Experts of a small language model.
Size: width 192, vocabulary 16384, 41.2M parameters.
Experts: 48 squared ReLU neurons an expert, 8 picks a token.
Training: a variant of SOAP for the experts, 455M tokens.
Below are experts of layer 4 (counted from 0) of a mixture-of-experts language model. Rows are named router (the router's row for the expert), up (a neuron's input weights, with its number), down (a neuron's output weights, with its number) and show model dimensions 0-191. Each number is 128 + 24 x the weight over its row's rms, rounded and kept within 0 to 255. Numbers have three digits each.
Before each expert's rows: a language model's description of what the expert responds to; "comes before" lists some tokens at least twice as common just after its tokens as in all text. This comes from a sample of Wikipedia text that the model never trained on. Tokens count by the router's weight.

# expert 16
It responds to: Word-final pieces of place and personal names, such as -ville, -chester, -shire, -ington, "igh" in Neighbour, and words like Beach, State.
comes before: ",", " (", "\n", " School", "'s", " County"
router:125118106096147166054116121151117178111158105158119127107124177109111127075119105098133147143117130167135103106130154173118116138138124136122111090122121092140103116156122086130140117202086155156156108131103105161121142141105132102108176081114071114104159149117121159121149140132116107139144153136124125092144086117131120133119115149117125130117134116147106156130138131135121130167127137109153081149131092132138118148152166129075128138120112130135116147106121116112112150119143144194132128108160125129161127123143129155125117126112154178093197115103101120105085093104125093111
up2:131098088143092171128115150101114144088095117108122107136128146120115092125125113102138149175103107112142114132120107108108154109103094194075144119107142172095113123177102184112118146121120154138118109077154128128096128106164122125129125101142157095124140105119145164100135118115129154159117122102147158097179083076122156153116163123163122121124133085111120098087134108142166143143132137117157143120146153118143134164116133108144164092153100136096133144123144150088092136152118138160109095089168119146131126121130140118109156170152143125157171133095113131138129119074121113129
down2:106094139146119111136116140120083160134127145115127174177117147125120148141160136110110140122105087156115137064094130113140192124161133092112115156147093099142113117116146088110108113108147136130132122128100145121156143191109123113148140153098136127127130161142138094126110115125104133162127110129129077142132140193154127125140119087169124074120155165122094088124172113131139127142135111149061130154145165139137153116126102091131090165139119137153218139131118125156125119118107132155140151122092121092113117139143162112134129141130149149136142141164153141149110139157119166136
up3:170157127056144147142161121134113181189144128135110177157189094112138146116132150123079151121146130152137123111128142142131105157127155150101094080161086148109107118149114107091174131100119138114105155148150173137108126110139103114133123114075157151132133108109109121142108159132118118137124152113148099137150126176137130140151131126137111085163120116117109137186138140156123122129165104113122087151121133132088122129126170160170134155123138160127126141114105126120097128180174111118107113132083118112128133102081157127132142104145109121096113128109132127108105124174132092156
down3:134129143092098136116146123105154157148149155134111089112102135122129105128126160157154159168139114082124119131121090117133133163166120117155130127079172132150153131120151144142104116098101144156156178105178165157130151123111133138126131119152152165145134135123148111110122109160149172096107141160106112124103109113127092154120120180129148141073133132163126135133126111127110120121112186158168135125099119147125140097142105104162127136080129113141116168148096090160149155132165145115117109143197129129099152192162145131142107113145129118176113107134136132122166113092144183134
up4:126077085149142131136111132110186139114120116151062099110159115134101130123093139178146115137161114168112115159076145143113111123102135158158144105151115115142131099174140117083132130129102127149122139140115133093127126105118149150142137099091152131089108123126142149179132112116152137148104101122126135109129076130119135145139158174123154099141133198123101130161161104124135149124127156137164096104096112123167135195116124165117122160154110129092130089157086129179106155138127132156100154121117137106130157106152092154149145110124166148135117139122134149150149135138145145169
down4:121139109147122139122094132161158126096093125150135097108131112095158133122127148133172128104109168097129153129152141176172131108145108136180098130137137157175117133120111150100125121131130120107119120126125137131183128122168159095160143136129158137109106128153137160114130106115117146122154129151136126104149149097121160121151154102157102173125122115135184159157092136147107122142112139114155103095103094116159123111163079166147117096145088190122112092145176150139100124116114117138144173102117175130144121149085138115132153097149165112130148129129135132133100208097131123174
up5:133112140115131122115128114158089114153113142118167155112132110148137160115131150081136135124146122120092122106116135116099157138081177104092124117136109129138129147136117115165122128133156081118149157152167075152140119150101157102146174125084154151111133129134129156126128152133066119102166156159076136123115097162133153111102154101125071150130099112161122145108126120103102172119124077111165115128114139151119133079129135128125139134125101128136145076084122156163178142095102145119142117187096117112113085131158118149114117136123147131093125114073143139153123131130102161088
down5:149125119134103138170147143067123095150156118091135150121146112130109152094128134108134127108160139117082137124107148144152124139157092138148127123139116108118145151097153126132133092152137134140107108146142062125119102162178103107120110149127134151122127095145115159071152124134123105128094173143080108099150131129165118109125160140146106086107115112130145107115098110152131164143160087146148139143162163165139106108110104147103091102102099089176084083153106120142115160118135112175105108140148130139109101097165128135113087139123096124142177117113109098117155124156181141110
up6:124168158106146147143119139125125093109143151105135165138136147079114110096151065098156113163118154165139139101120099132160105120160119122120153172155107101144116189154119120135138164093117106136091132132098081087151086108142128107110170124107138132173145134120133140127123170116124157105161141120106149131156103146125114122122122123112142169110103119133112140173102138157155132120114065129150155076169110146158126111135146141120128145136126098117127062094128142134145095156159185118120149187132126147134113149154140171164120126139131128135120142119139126096124077123137153120
down6:126173141108133150117151129107151157147100121115148157118128132128123138196116138104165116119101099117116144117099106138152147153132124172142184145155136151111139165117135093145110092110091128115116134135107158117124096114116139152102161128127132125121086128121153110173095149122101151097141146126119125134126151134150176109146143103129096133159161110114143111135107132153120159116127153151082145129137107148048105123146128102159125150137111110110119088069156142128088129160114134160064135149170188123129132103125139095149126128101115131136136076122137166080112087130093163157
up7:128116130153150140137084134136168164131119148122126155109161136120127101140118075096153129137125114139113154119100134159118140115098152100159080132125135113137098126107142062133139171162156134133148141164132118158127108144116126115130148129111107126119159141119094156123126146129075122124113153118125073141122153151119144111168072140101121139084120149135038112166127137115154108124120153139167166142092119137125121146110132144139150162129110166114135159182119108121124144108116102105108152165095146187155168075196093128132137131075134133120132131107129126126113122149142117105
down7:168142140060093117076169129102173152158150091128151133129130115169164125128123115118103135175123168134104157093116119143125115144110129127112165138127140148139167095099071109137140140143139123130105112141141108122147157125123122153132161107111147158125124110093070136155160135148100115100092101094135108177144172126179120156117124116105145145142135141155119102149130133171159121136123121068139139116110103133160122184125115171072100109117127187098108146173161119147124110118132146121144110133152154095122088124102147113145140122128101115099114141114125140105148145150117137122
up8:160139135126137133101168115152158167140160153138200113143138160137097120112137146119141171126112098143100169098102151153097105133150128146121058162127112110090121115138160115122149149178126156137157128135139112112138119137096112138113109108126126166138123063159148106123128143147147164151128133100124162108111109158108109131083120097136121115122120135117120133133078171173119122118123093131119123109141113093151146131129153112117122127152103102144109114163112088109109192159116146132121139121138139140129110105095174138171121153092155172111106129124157120155158167168187111109
down8:114109122104138115132140112114127113197135087094102133111145139144110121127138103123142171144102087093176107140072117158115136112119109166166178118100158151128170143120152099103110123120151117095111143105116139082142104193147125073148151122120137166149130117133143142155139140140125120083125140118146101162118118135130138085166115115099119094162069146142165110139141132092103120115145100119137111120172122138108110157153105169146156141106124150134127142130130119161101110118121117143094147098111099084115126138103099143155167126092083082093142113120121097140138126162129105153
up9:127077115125125125132112104140127167158146120112125126110140166093147123147137107122139123092118106085107117122152104152130159128155119083138112066176150164079123065133104109120121187149080149139136083136132093156141136159163151122101121130128153120131148129113138115162115133141165123086150104143151089107118149132139146115108137163159134116142142115134124082104178087166103138107132160125155145122080132105132127091155145148072105099097126118114111199135112125123119145122134093121157145127123089151109142137118130136154132102129163129138125110168118141112107090126107085110
down9:099117151091141121146121141125168133165120160123123120131113166088151167157116145151116070104141136122128123122146140093109131074134116166153152153152151098115125156136147123136181149094137110122158128134131138137151066158102118128102129126154134169131122121081127142133169099153127134142127117158155111112107136094118146143146090127146086114165113095104145139126102189134166150128190108175168141142166120157133114139128164179149192146121121172109117086133136102172142143159144106105132140110141120114131149108123138164104135128116172124121134137106121144180112132113132130136
up10:117111085106172168129100096115094116078175149128157193152166110106179151121107092135142130120133171110144098142153194127089149128118125124104110147108145138110116111135053136125100145122099138111120111167117114132122155100136123122102121064111107123146184144136114127136094124170118143104152173124125119135127131136125110183110145116160157128123128099133110173164147124116116132167109122142134137105150128143128134082136158121120144117109114118146118143092127148113098128135149123156106145130104105125082133119119135108192136122123147151123160186118115098141103117119126108156
down10:133093151127156113131118120132148116128122144147122120084150168117156111150138152125142104117125135119122135117126128150111143157118137157123195114109143144120126096123127159154128134166159100145133101128115148118144162104099139109114130121121135178137131106158117126111094152150116136076132125123085117147114088110105112151105203120128141140097133154111156155131134132149121146133126163096183099112116190139103175116141149132134125133136134105109110093126167179145107130069187098167146073137075075144149121125123175158136139142100120137150126166159139088134132133096090110129
up11:132103122154144105116142116124123096165159155134136121123170117138184130115118143090106090121106082190114094150099093126101166109107143134100167137143124119164114117156088134104143109144098195141093119120127090131127146102145106143127101152118122136119127151136095138149145167129110107108171093111126151135115128125118147151160145163118112124147132095095121143105100157144064120127109107146139066135134102105141140115150130135138104126112157131172081100119102089121148100117174124131150164122133134182129122108117111122150104155151065156154156123136130124092106109137160150124
down11:128137107175150117112084119122120135098129126157123127161090103150062118187146189143167124086084149146137138085121134151167121108146097115149143106095146117095127113157162098144140152114162133122130169168128131118151136102151120081112103135125110149122133125115142096137134133072100114126087129118141124120103114149156108120126142091141124120136083115088154129120107145162105108117109137148138141119139147108127124078125086106116150103149138137157206126129124169119112161099100136108135147126140135121093144131143134129076101142134093140122116130120084137082150086104160148133
up12:147106134095085143135134121140145156164122125088113125091138147124171119147094134091069126133124131142111129116176080101132074095146137146116120165147082098137142127103100109085124083153096104154119106144134137124122099119097150113101124177157129151133120169134118127110114118112155127138120148129087090100095097109166089146113135118158119114139135094142114186145107093168122089110152107110116126144163148136145098109175128111136093116119123124167092164091134101123159120160145150137185132120107120113124157104127156125118128125117136150091070138151137133141142115131162155132
down12:158144109172077159147141124157086136104098110078143137109114121125093133126135110140116123175146107122122121112100107096093117127140132128086160135157114137140120115117111148115074143140159113098136174092103119150161072132146146179107100173131118138125135150143143127128148142104155173105120158124130122124130121090140134139119126087138114140113166145104102160142114096141124144117101179157154133170137108128124131114134103136117118120111118101149120151154138151120091167154156134092111094115147141201136103165089170146098089118169113088140117122138133141143120162101103186132

# expert 12
It responds to: Infobox field words in geography and taxonomy boxes, such as Location within, Scientific classification, More information, Personal details.
comes before: "\n", ":", " |\n", "-", " (", " of"
router:123124128104117143095126107145113139089176125131143119125117135112129122099120117123114130153147180168146085135102125146151114134174137106133152091134114069124155102121112101122134137149094144153151140142097110129114181139113134057150150092183128129096143134090137153108158169121083123131145156135131141141112104141120125109127109137100175166127154122144054153134127094105100137145126141111116115136109100163136131129183167084080152121117149099130091173114165096136128150097124127159145137145126162125117159139146161137127090162137127153126154112105108095107131102092102120137
up2:169123152151127102129175147140147129129128125126143116143133146151132098100142110150091084075159060149156123138082105144096106154095093128118119103114128081107132127128124123133114133135121179136115127133132095087119151104120124122121112130123159145100177150141105156145117131115143152121154146117141151099127127161116144149134103122142179136114171107129137070098119138152130140114093158119119152154093151140141149131170120117100107077053135098146106152163151121117094105114086124111171179192123117157099121145136133156112146165114141128109143109127115129098093102112132135152
down2:134086134087108121088127163087115125114137129139142154138109110122163087162138163148107094156151144132099187115148152137145112080102124147151093140118125114155066104134112099092121099082124116104102142141137135111122110176149128168120145153162163124157122138134143128127103155143098119115129152067130106111118159118093165171137117109135106138159119150113140163089113134119146083114149113132125098162122136134146128115112162097122112098135122087131153083158138119102119097160118132124119121114161109150099109129107125103120160116149157113193150102120108130080104146155079129145
up3:117142106091138113049135099149129122153150113089135107112135132148122138063168123142133116064101153142115082121120114127127119124146132123095116091113087146133141141090139136104126119126146105125147162119153086143133110177126111119129159120143089122119154116117108156135109097142109121096105113114135136158140177123093130092150112105116099114086128115163124151189146107118132125104148125132096111159096175177157112137142159107136167126084107156097108143130126138089162144112117111139154128132113110126119146193140112149116137134142124139130176161151152115170140189142150125128
down3:101102132146144142092107139066127145117110103138149147140145123183104166125123074109177174083126076098141122114096128153149102094100176139103109112160156132150120119118125089179155107144162134123139166118104098102114126118113117099126140123127092131136158067104132117149109117128109111157119110087119143150140143133127121131136116090125143111154148138172122155108103128111133155107125071121114143159111146119167123152137124159107143146132110141159116197160138131147157137142144133100153162098095098102123138093106152113116123173154136153109152157123113115154141134140172137118
up4:121087096121099116101102079134120092135099125093078135088154119111129108156100145104119130116145131141147139127116137142131139135152149113135124125135131118129130144153101149134096142155125089078107132184145153136147169112094169087133138146140139161124141084121151135110138121153153133130139124152157122113150124162122130096101071124105137168112108113106165166145120092107100125126160130103118089108141117117136127172164123172103147079168131146099113141165152154146183142083133101129114101105151117071100073133123115097118134143148154098071134139132129102121145161113123130166
down4:175131128159142120109145127138121167134156158117147144094110102109110143118150125154110151147150138153101145169138120129119146158113144155126128140177101096127143108152099120142092117133139101129117129127141120085152137132117117141133081095137165129100127153119091167137081126173132130128105161146165157126147138129089107150152127123109145134099138191107132083129109109094140130085112129084123101128140104069106170115154126093120119131112155142078163093124141136132129168128176103139181113058113153111091103137109117122141154098143162102132137118141124087096115179133132102119
up5:102127122112092099119100120125113119146131122094138101120133116116122097134133103137100115129140135138128107155140107091130155103166173087145120113149149104138135130098110109123094128122076142155129171143098129133155138133157150081167137127189151141110130128100171109095173206136143129141116139129108161110106110118120128123113113133118169137105140107167068081098096137100120123096160185118116115088113098146121114114140117110136115101144154133088099162158157154131120165105102105154153127137127137121110130112125128153175087143162147110084116140101189134151137092103106126128
down5:147126124152118112115115152133112121116144174090127169092114121147155099169129132133140127141099138104139118139177106146132118134117095139135148112145128133152134137098148183134130127208083108143142075126122112145134091100173135166169112111118107166130107146098135112165129117137125056145141136148114139080080129121081129125135170158130092089140143116129134105133101165082104138128182110164152154163138095142119112070134107137132080124138135155139113132127085100164137156116122127134113140139113109173147128184126133136147122147116130123147132134156104114128134146146165138107
up6:109145174072079143093104111076130085104145166126170124080100131109087099139115061103144125146135147130102096146108111115135117114141131138179111109135128108079156138137093138121134154142113102120141087141140081100155104121124124084166151066163137084129110126137133114114083133134133099109150131119123147124127143118142153105117179132100105170148144135142145120111111127127086150142137100118168105135109115076120130103140092102106098135137104122107112134142119133154145134129133145169155119160150109180128154161121146124117120132103147104121120143126152106086160127127103106111
down6:122126122118115135130134114080107176100091163091147131145139076112096118139109113100119133132110115103105145129141129120172120102123152123140181174136108089122138118133149125107123128168161097102116115128121140140121124143124121195144175140126131137147119128170141095140099127121199112153134087100161096096110123136123130108149121075132154140072140142079130134128167121135168092111186073139099093145138129133173128075127128127142128130143114095151149135143096106095123129124126150091119142137171123137110105109111152090125141149150141136097124147090109109154147099123085118127
up7:134102147165106139179122104135166144054092157133171153125098153139109107166150129119101167143144136097118104091129177148134137125169142103117119109136056138110150118139127116135174157123137143147147142115123155129128096158129125112148133136096137164151160124134101114156143096095140120143125144127133145108111113145168163108168099131141160112167146115102109138147135129143176126117118145098144155099124141144147147133175121135103129122121144095105131114188182121172137107088136116094120143112146129140148167144111107162132104152110108131160124154148107144124175143192146131129
down7:123117098111127129149121150129142137131148119136130092135127179114096137115117130125099133159143103097101153112146153104136097178114121137106128166125144150118102139147162102126127099148124127140151163145191149142109108163113141165114091103154132101152117119153129120113136086093120076133123091110146105118128118149097162140095159124128102162138103130090114116085178095138130108128127103139157122181177152093141136131100171174148150158160115129126159191127135126157123123114119193183123156114142107134170147133126118164121176096076123111142116146101117114137136130129160126147
up8:138119157159148141146153122100124106153106102155118146109095123153161110085106116172159096120098154071131133109111135126085145131074122126159114129078131126128132111132128100143119154107132151127143068082097130108140150142075118117119137145109082120140106098072113132124127139105121162132114134124131142163102140132155111130092109153103141142176163119128135138118146142089112138121139175144124155168156125132179122080092156114146112163117136122103174148171119089139126117106116110162086114137138096134162093081124106148111138110105136115111135167136150107170111139161146144152
down8:112123117102125090122143088109093172133129169130138120063134078108106142133138134128146101074159122135141119129129127138138100096095096151126111106107108125105095174140173144129148130101180136110101137116149182164120105110149114158147138095121134130118103127125109138129104154119163121096144165096129139094095172152153118136114142153126166142144129141103181160125108191099152133131076107108140120141113155150156142172134131155175164118160162130115137148134121150144106113112140123101131125109086085110155120097130103110119135069089144110140101156143127114119123130122116138162
up9:142112144143080129077110102105127138115152118137126111130129094114125142165101075136103136156101173105116117133108111164142125128134138096097130131106154108146152112127091125091184164117140123105088121118112112135129153111153119127143153088141122158122085127167143137147107129137129148102120156149105148116165140120140125072136166140190182164127126142129118145150144143115096139125179138160123106149134097135123136123172105134122135078086167107099118169121143108160109104115104108112073169117130113140103134162166163150109132108177107141128098084149140109122118139115170093123
down9:145132147096167133138104128131114084094105152099160139127110145133146120137176102169112089136144175105132150166084121117131132106148157100149138116099164142106104117162172100102153129150137155119120115130119091109118134104110131125175133123133145142137115145145150138110115096112091077156125178120099139142131123171143139103140142142117178158117131126124157120082120160148092158094170133159161098069165119127148112081148122177121126113098116126153082139125127070112138138116082144143155137144117167133140105140121144128112106150154106166122161121156127158112142170108141139138
up10:155119118085127153114123102123120121171120116149088151155110142166142129104146104135143131154151137132147165157107158141117153133114118116142134098173121098105141121091100129124121174116091118132135136118139168127152152087098167112126136165105128136135128093141130159122097122136091145146113089142136111105137156139144128137078109141119119143109123116153104163122076144161144148155114119133076143077079114142188093103147163107103154107132138083125129168151200121104170134084126137147126094111123132151110125123125157103117130104168175155146084105088153124109115156130144105121
down10:117102127117110122155101159115080104133140190144126096132137114131167127108141090121137103096126159204134108137096147102187163159135105117120147142146066112117119147129096130129108143075149137115127077105131150107149136114104156131093106157117122165156154160118077109131074142162150153115118134118102102135163142152147149118110164114133142143090124157127138132176106120143126093167110115094114123112128117144137152075130145135139115130150125148155146071124148121149127134155137166109104154137114124111173146140114153105142142140164136117132125111147148113117086104080111110115
up11:104171108152091100141113130114105119102145138186094149166101190162117118106085114104133105134129132120179124167146095135082130111128157158140149105122104132168115106151118116166131136113167146125163145106171112138130130148141113111148148136140159171105117127128159119164141180120125162116118142121115133093093156081161121114095149130137122180147108161110087143109144119111147133116114098123156118140160123141122121133163169082144152118137141140119132128162154127101152069131098158135107093115123132126132136166098179123138121122141094183107115131131138140164150119083130118137
down11:096086110138084129112100134115161097103117104121158142119123125147135108097121161093117175116135109106121121113155141115138129148130110138172117095120091139123121128096114094153110144153124183101157188124092117120130112183109142121084173151126100127136105138108143124129098118125139128119100147169117113111126128137145093126143141119119123101176127114128116159116132138137144123070172158159117129105107112085135110099197124091134149167125177118134134178151116159096154142109119117145096160097129088142124136128142174201117125121144155153134121093096125136151155152102140130141
up12:138136146166078132123139111122110098114141115131087131171100114163100133121133134161139106148122143102145105107136107101141137133154115127148157147111120089129171139173109177149133149093098134114119103150131137132090153122140145164183129084130115173174125082104186120099141145142124135154158127122125116091136117121083120166143115186143140174164102143144117111126105086130127118127085141117087136112122097121166101136188147086138088155123136148114116106142090114134144123130119117108173141124122129143113135206126116107151132131153143165101100110120130144135137142126106090116
down12:156107097173156110162129109128097136131144135144122115159149120118159112133133143135142089119122127106156164175132101131173150142108159156090153139113160147098101168144046094155119123174162144140166120130119099117130144135109121153110138126075107095096091108157118139105151110101148116114092149114152094128106156134097110142153089099137095162111173115144138110139107117162115138137162112146170098118157126148126131102132160131158088144093084136145152092096163121149165114142111156109141150107092110134139119155119112150150120131132139120105122138104114109100182127170112135118

# expert 5
It responds to: Word-final pieces of foreign proper names and place names, especially German and Slavic, such as -borg, -mann, -heim, -sburg, -ke.
comes before: ",", "\n", " (", "s", "er", "e"
router:144108098125128172107121109152104130127166112147097109121098141088144112110137123105157102133140142168134133121135163162184102165149123115123149105128156130156125082135112121113117071134081164151158129146121096141107171130093145075172109126139112110129124147144092124120156163139097102134160157127105135108148079113114134113132107102110158108145150105147122131166137106116109145152083153150137128144086098127131163129140162099104141121089117087128118174092119120100111149082137152167152137103126155099121124119107104156115089127103121150111161092101113116113133077144099084109
up2:132127105128127119117162110150141106173136161112132104114130153160143144105131166106128153144104131178164128113122126122117183159154129134178138139139128146142150124116136155139108155127132175110147102121152084110150096140102124109117140118131115148128092131125112126112137188155119107147126123133133150107134131160096140113134106073186155142155135148134085131117118189091085105136106110133113115132124150151128137104107124161134127134096139141125135182179091115110082157142124110169143088075133121148126123130124139143133152134176103080135139130088067103128136150172157075116
down2:093133148093138139139107123089091137146108118122134129132128102092106160113188145086157170096108109114136153132130106111103142134135094102104093146100129121118153162134168123141167117122142124105113079103107116114140096094126115124093128076089120123111118148136126170118106115145198166099118125114078127136126137132096119125138119171112107104083082138110157115166161108095136146138146086132107151147140108149092093124122147124118175140100112142161149118140130095140098100159146164114123171167116159158174084162119133117118142145136113136144147089141116109144106104129104141124
up3:138139140140108144123148107139097082125114135110096073140108179126105096141137095147126109122159073182101109130122127127118129136121158160119140083122141149112136131129124128088162091130092130139119154131159174116115095156129124137131127075109125163179128145119110096125111134122105127134065117137171123155153093097111141119156154142120107140133083111183121144135155171119133153112143169140122131141097086132140134117169099136144081100114129079100097161158093127118105129121134126180148127112139151131107115105102117135146159079107127139072132149123140129091139163125096119133
down3:179125142119101140210131141137141110125118103148121120133116106099092141157093149057133126143141112097122111146103142134133136081106146109151119178092122150111152081128106152117158144116146140091107084107111084113131111117111094106110121166142114057149149116147158148164128097127119120129123110127121151123134149115165114127119120121137118094148068147136166127083169117131140134135136165160115140129105125111144104137133176136139136123143099100131143117163138173140102140119113119149094142103109164121150086116120090100081107117116093130099170118108124093114141116146166118116
up4:106078115145144137095141076119108149156051127129109139089124092134112163120114133164163102098109130142109082103105136106142119127132138118156161102159166121121152133113153120139116091164101140160136129141091147121137112097119165119131127121118149132149144127135121136153104115153064139103141122126154151115138103080091104132171154162139108129111117117149132142171114118133129153138150141115159080114098140103139176131127139099138126138173112143133127120068115129160120150091156153159131163096105154091114151123108138100124153136176080098111116143135133156100135111107190122116
down4:177155134162188143115105142165106137090115101116112105146135131138100120120130145120136137127112107082122135130087156157160137076076073134144114117122114133181159136121144106127157165097154118143133114121137087111108118122136074116131079121153152138110127122148139120151136120135103088121120096119110174116128126146123139111151135102120157167143085118091143173135099073150131100096097082135137117129156102105122142122136113136105113134099144146136117102152122147118101140149162134123150136127101063135106177100118143137144131105125139119122152150178132148112148154064171146108
up5:130159098092086163156144145132128110152170153159174127122159122143180107071133087125138083144109144133122124154163141101098152105138081120134133104141172133137117139114119104163097134126149136138185135140098145114151153129141116114126112118134131135137089146140107146102144136161082114115170121170088161120107133125120125127147110088123127115167107131134164119112121145138100143106131151138151111119125143114125099096092149167125151113089151143132153141123094159113149150151115137129160118130085135083123151113145123105137089112108143143183156117075135136170124080187122083153
down5:146117078128096128138137147174138133134121121136087134101124113162152089102143096115115155136101155069106154110133129110152158105132123112153179136171076120124121152136161098179152131120154150133154163088127157127111102126132138095145124123163167139122131120131106170107112124123137192158118086104135087162172140129147129112117160122117133133152121161136125083154121055137121110114130127128143151126111138153098111119160135175136104125144127122133105096139127182102163111170125136142116136106107128124119127127060146141131145154142127112117102096110154111133141116135116137058
up6:122147131148131108151146106118119142095157092200138119130119115094116110094116086100092128157103132098132094108177093142136125107109155081128135130152145107107090151106136137146165110126111122157150115123134128117060143124075138136151172072146113116126143127129122145126148159179134076155100080100088143090135110086122142145146126090121156163147138109157113134104076105127080138144104122074124128123094112125141125123115137089111147125131167120129143122125138139140120144164130146144096156135129103123125160123145110099098088139095157130121153086101137148112102098122121103132
down6:112158118098136118136117131151113085144164111100108181127092100138110138152104107139133113102147105156127093154097144126136121073124109147145131151131164126160116093081112112110148154176098133138176152130126133118106124119139171131135113112081125102116097116103127158097152139057073163144178105114159116083162163119105108157125147121129108127149164108130127162134148120116140105117128088112123112116145107135122139120137111107167095153177169108120110123113098142152093117138104143137130143123082103118111135129172111164118128105134097160157097131130088160126135140157073127142
up7:092125098133134123129124117083129104107155147154132135167112126120128180117146096152147115086106105143121137102107126133150141134133103119121130131155127118123061141148137112137110127128090158119125099147102146136102088119057140137127067162167154131128168123149098139108105090107110115118124151109058105099165081156135134148105122087115136146116120125139119157116135113111104169167125163170142094116106114112096115122103136086194152093123135082123127151132127134143156110137114075166176121115106128104135171158118146135138149107129133156115104150112091099149149119134122137134
down7:173140122122154110178181183107140098142153121127124116100130103108141115125109126142146141146119119161139134145125135120141118126092113129188153148175139149107086130149120113144116145132137181168130099166138119121109099179118132111114132106148111210105159088104075144171149129109168090148118139146140099110124106137110101095113074086104098130138109117116124145087171190151112153127139117176130166141146107119087131116156165130156117148121107151134118125136132094114139124085106113136120120132123101131147100112126097119131133143108118111147102146146121108101160154142126147113
up8:164103167116133143099125106127146163155148134109101143157126168116100126143123131172097071119135135129117158123115140150154086124112132134115133073168153126166148133139075135164106114092101087126131145120097135123141149123144164141117096146167186127123137103155068122100118185111121124103079139128132138120130128128137170128103132158155120140139079112140106162144129158103134101117108162151157147132118114119142144105103168151145110142106131177082113166148074129109175138138173128093122138127103105137168105134147113124140161119124139164119119112140146114127105160097150102144
down8:124103165122082127152137112135127154097118122153123136165090084123106118138126123112104096181139155132133167095134149143140107110122143136159120103152114168121133136164165103143102105139136145136113163128148133123121141116153091116087092112107130109140137136127091103159102193089143138120152129126155158143120172149072147182126168147139150086152116121102117129144155108113150111159097156108093149159155138113105144091144145097173105102127127141123178172139149095120115138121131109100100122160144086141125112162107160125115153117111135153145149104206134127128103134095128147125
up9:146123095117119135135117155136154133120135073112111118107093108165132109161139087168104104124131152100106108179141098112185135157160105149181138073143130165125107142140117114125130141156083096120108147135148137176111146161154105113152134161154130133136137171154124128059150151122170132127133113136093114144126112122167136125112141133129107116128153116116086162103124083122142131136129174137161136174101132169152153104134136105120092138092112120134131099137134124118120147151149130098135133128072129088159161177150093108115151084162138105155130115095131142130131100129093105154
down9:174120089120090128136149149162159073149096120129140148140094123142145153149121102149188082102079125138126085153163143094097141111090132122154177146159106107171108110089125126131102154133135100103163103120189160146124110142155180146146116150102130111139129153156105133136147141119115136128168136125107104144133123122140120129145098118139127090084082126110096099136123132118111092151123191132109155142150119158163122125137107133126136110137119181119080152132118121106126102117166117109124100135099089123123131117083109130120107080141125109125100145152133100154093109109117120152
up10:140104135134156150085126124122149161103192122132146130067141156121142129112152143118162112168118111135174141130187111108137113138148118147176125118133118173148126142160081131139115124111148166123141073153113107123171098110128105106147130180121107080139127131128135154133136123123127091135146126138140154122113140125131128110164141089148112088132138129109123095125144161149129130114162183125114095147130112104139111135130114124108178121139177097162079178145123159103120110117124155183120106128121093132085089131133114116129096096135117124088076098153137177152141150135102129148
down10:155091113125109140118111118115099146170143148165142140117134107145121139137120133147128105106099129128106128150106145151177126167164129114142135115087112121080151107122125082151131131125135148148094115121088117141186141095144187101131185117144148065108116121099140092128139188127099157155137153088115125099113144132127121085145096105121139176123181105107084138122170112106133093097136117132122159142117120120138119142123078100116117102126136137128139146119125165141072119124119122156155119094153144131105092120118125141103094135128094109149072167151123155139159168098145138135
up11:138141151148133101107170141143082111101132096081086110116151147122113117147155112112165112114141117105115137133135120084148170151148127099107134136121096145092128047122121121143118145168165104116159134119121135162114147149082113075105110137107135157170104104154139134118121184136158113118149122070122115129100138101149178087141141130128148117088158133116150162150098085127120127180111127103110103128133102129158112151154123128138122093102135114111124128168134140155105114145173117185124131135068129113105095166109134139082145138115127106145110116128149118156141122132170114129
down11:117131142114105125154079131132093091156110119130090111127161151139151137092137133082134143108107092160154107156144127098118148143123115087104089136113103151121101135126150126144156131134117107105108139094061159122153129142105142122129064125143113118130127127157136093091192145172132115101117103143132132146136097136128157139142161123146116151121113126107148135110092109097099118150117121100142081149151142135150081134095072076098095116125148159102131110139132096133118183164122150129118150095110142156156134154168125117110134131081121099192154164100134107148159122116118123125
up12:110140118183143142139103132193130099107127144095132139108148125066132128115147170158138149094089146150118108121096118114084148132113157098132138117169119144152109145148140122146111055141100126156133137131125109148125131137154088144082123096110125127135153137137114119081156150137095104137135100152102141124102076128121101134159132142125117132100154164163152144065120110116116138123102113110111135109115109127124170166097207097100155100145129139089141173130126146126127104134127113164147147129136191136104120126093106164130128139169127140126140138129148148097171117124138100130
down12:150114098134132157137120135149153122114135095081140153092143128160132113102092119137076173108141119150127175127108089136135113097123109108140092067167134136132115137160130136113090181103127090111128119144122152169101159136072156127141141131118163139117141105110119142101119109098069135161159112144108122107085123111107132127167113160122131151136132130141130114145129141103065157108129126100137130106146127148137102158142153115157130120132103136115112133179124112109145102142154135094145156125140126147136075153045101107171102114158166115146123129107140153153165135115095159135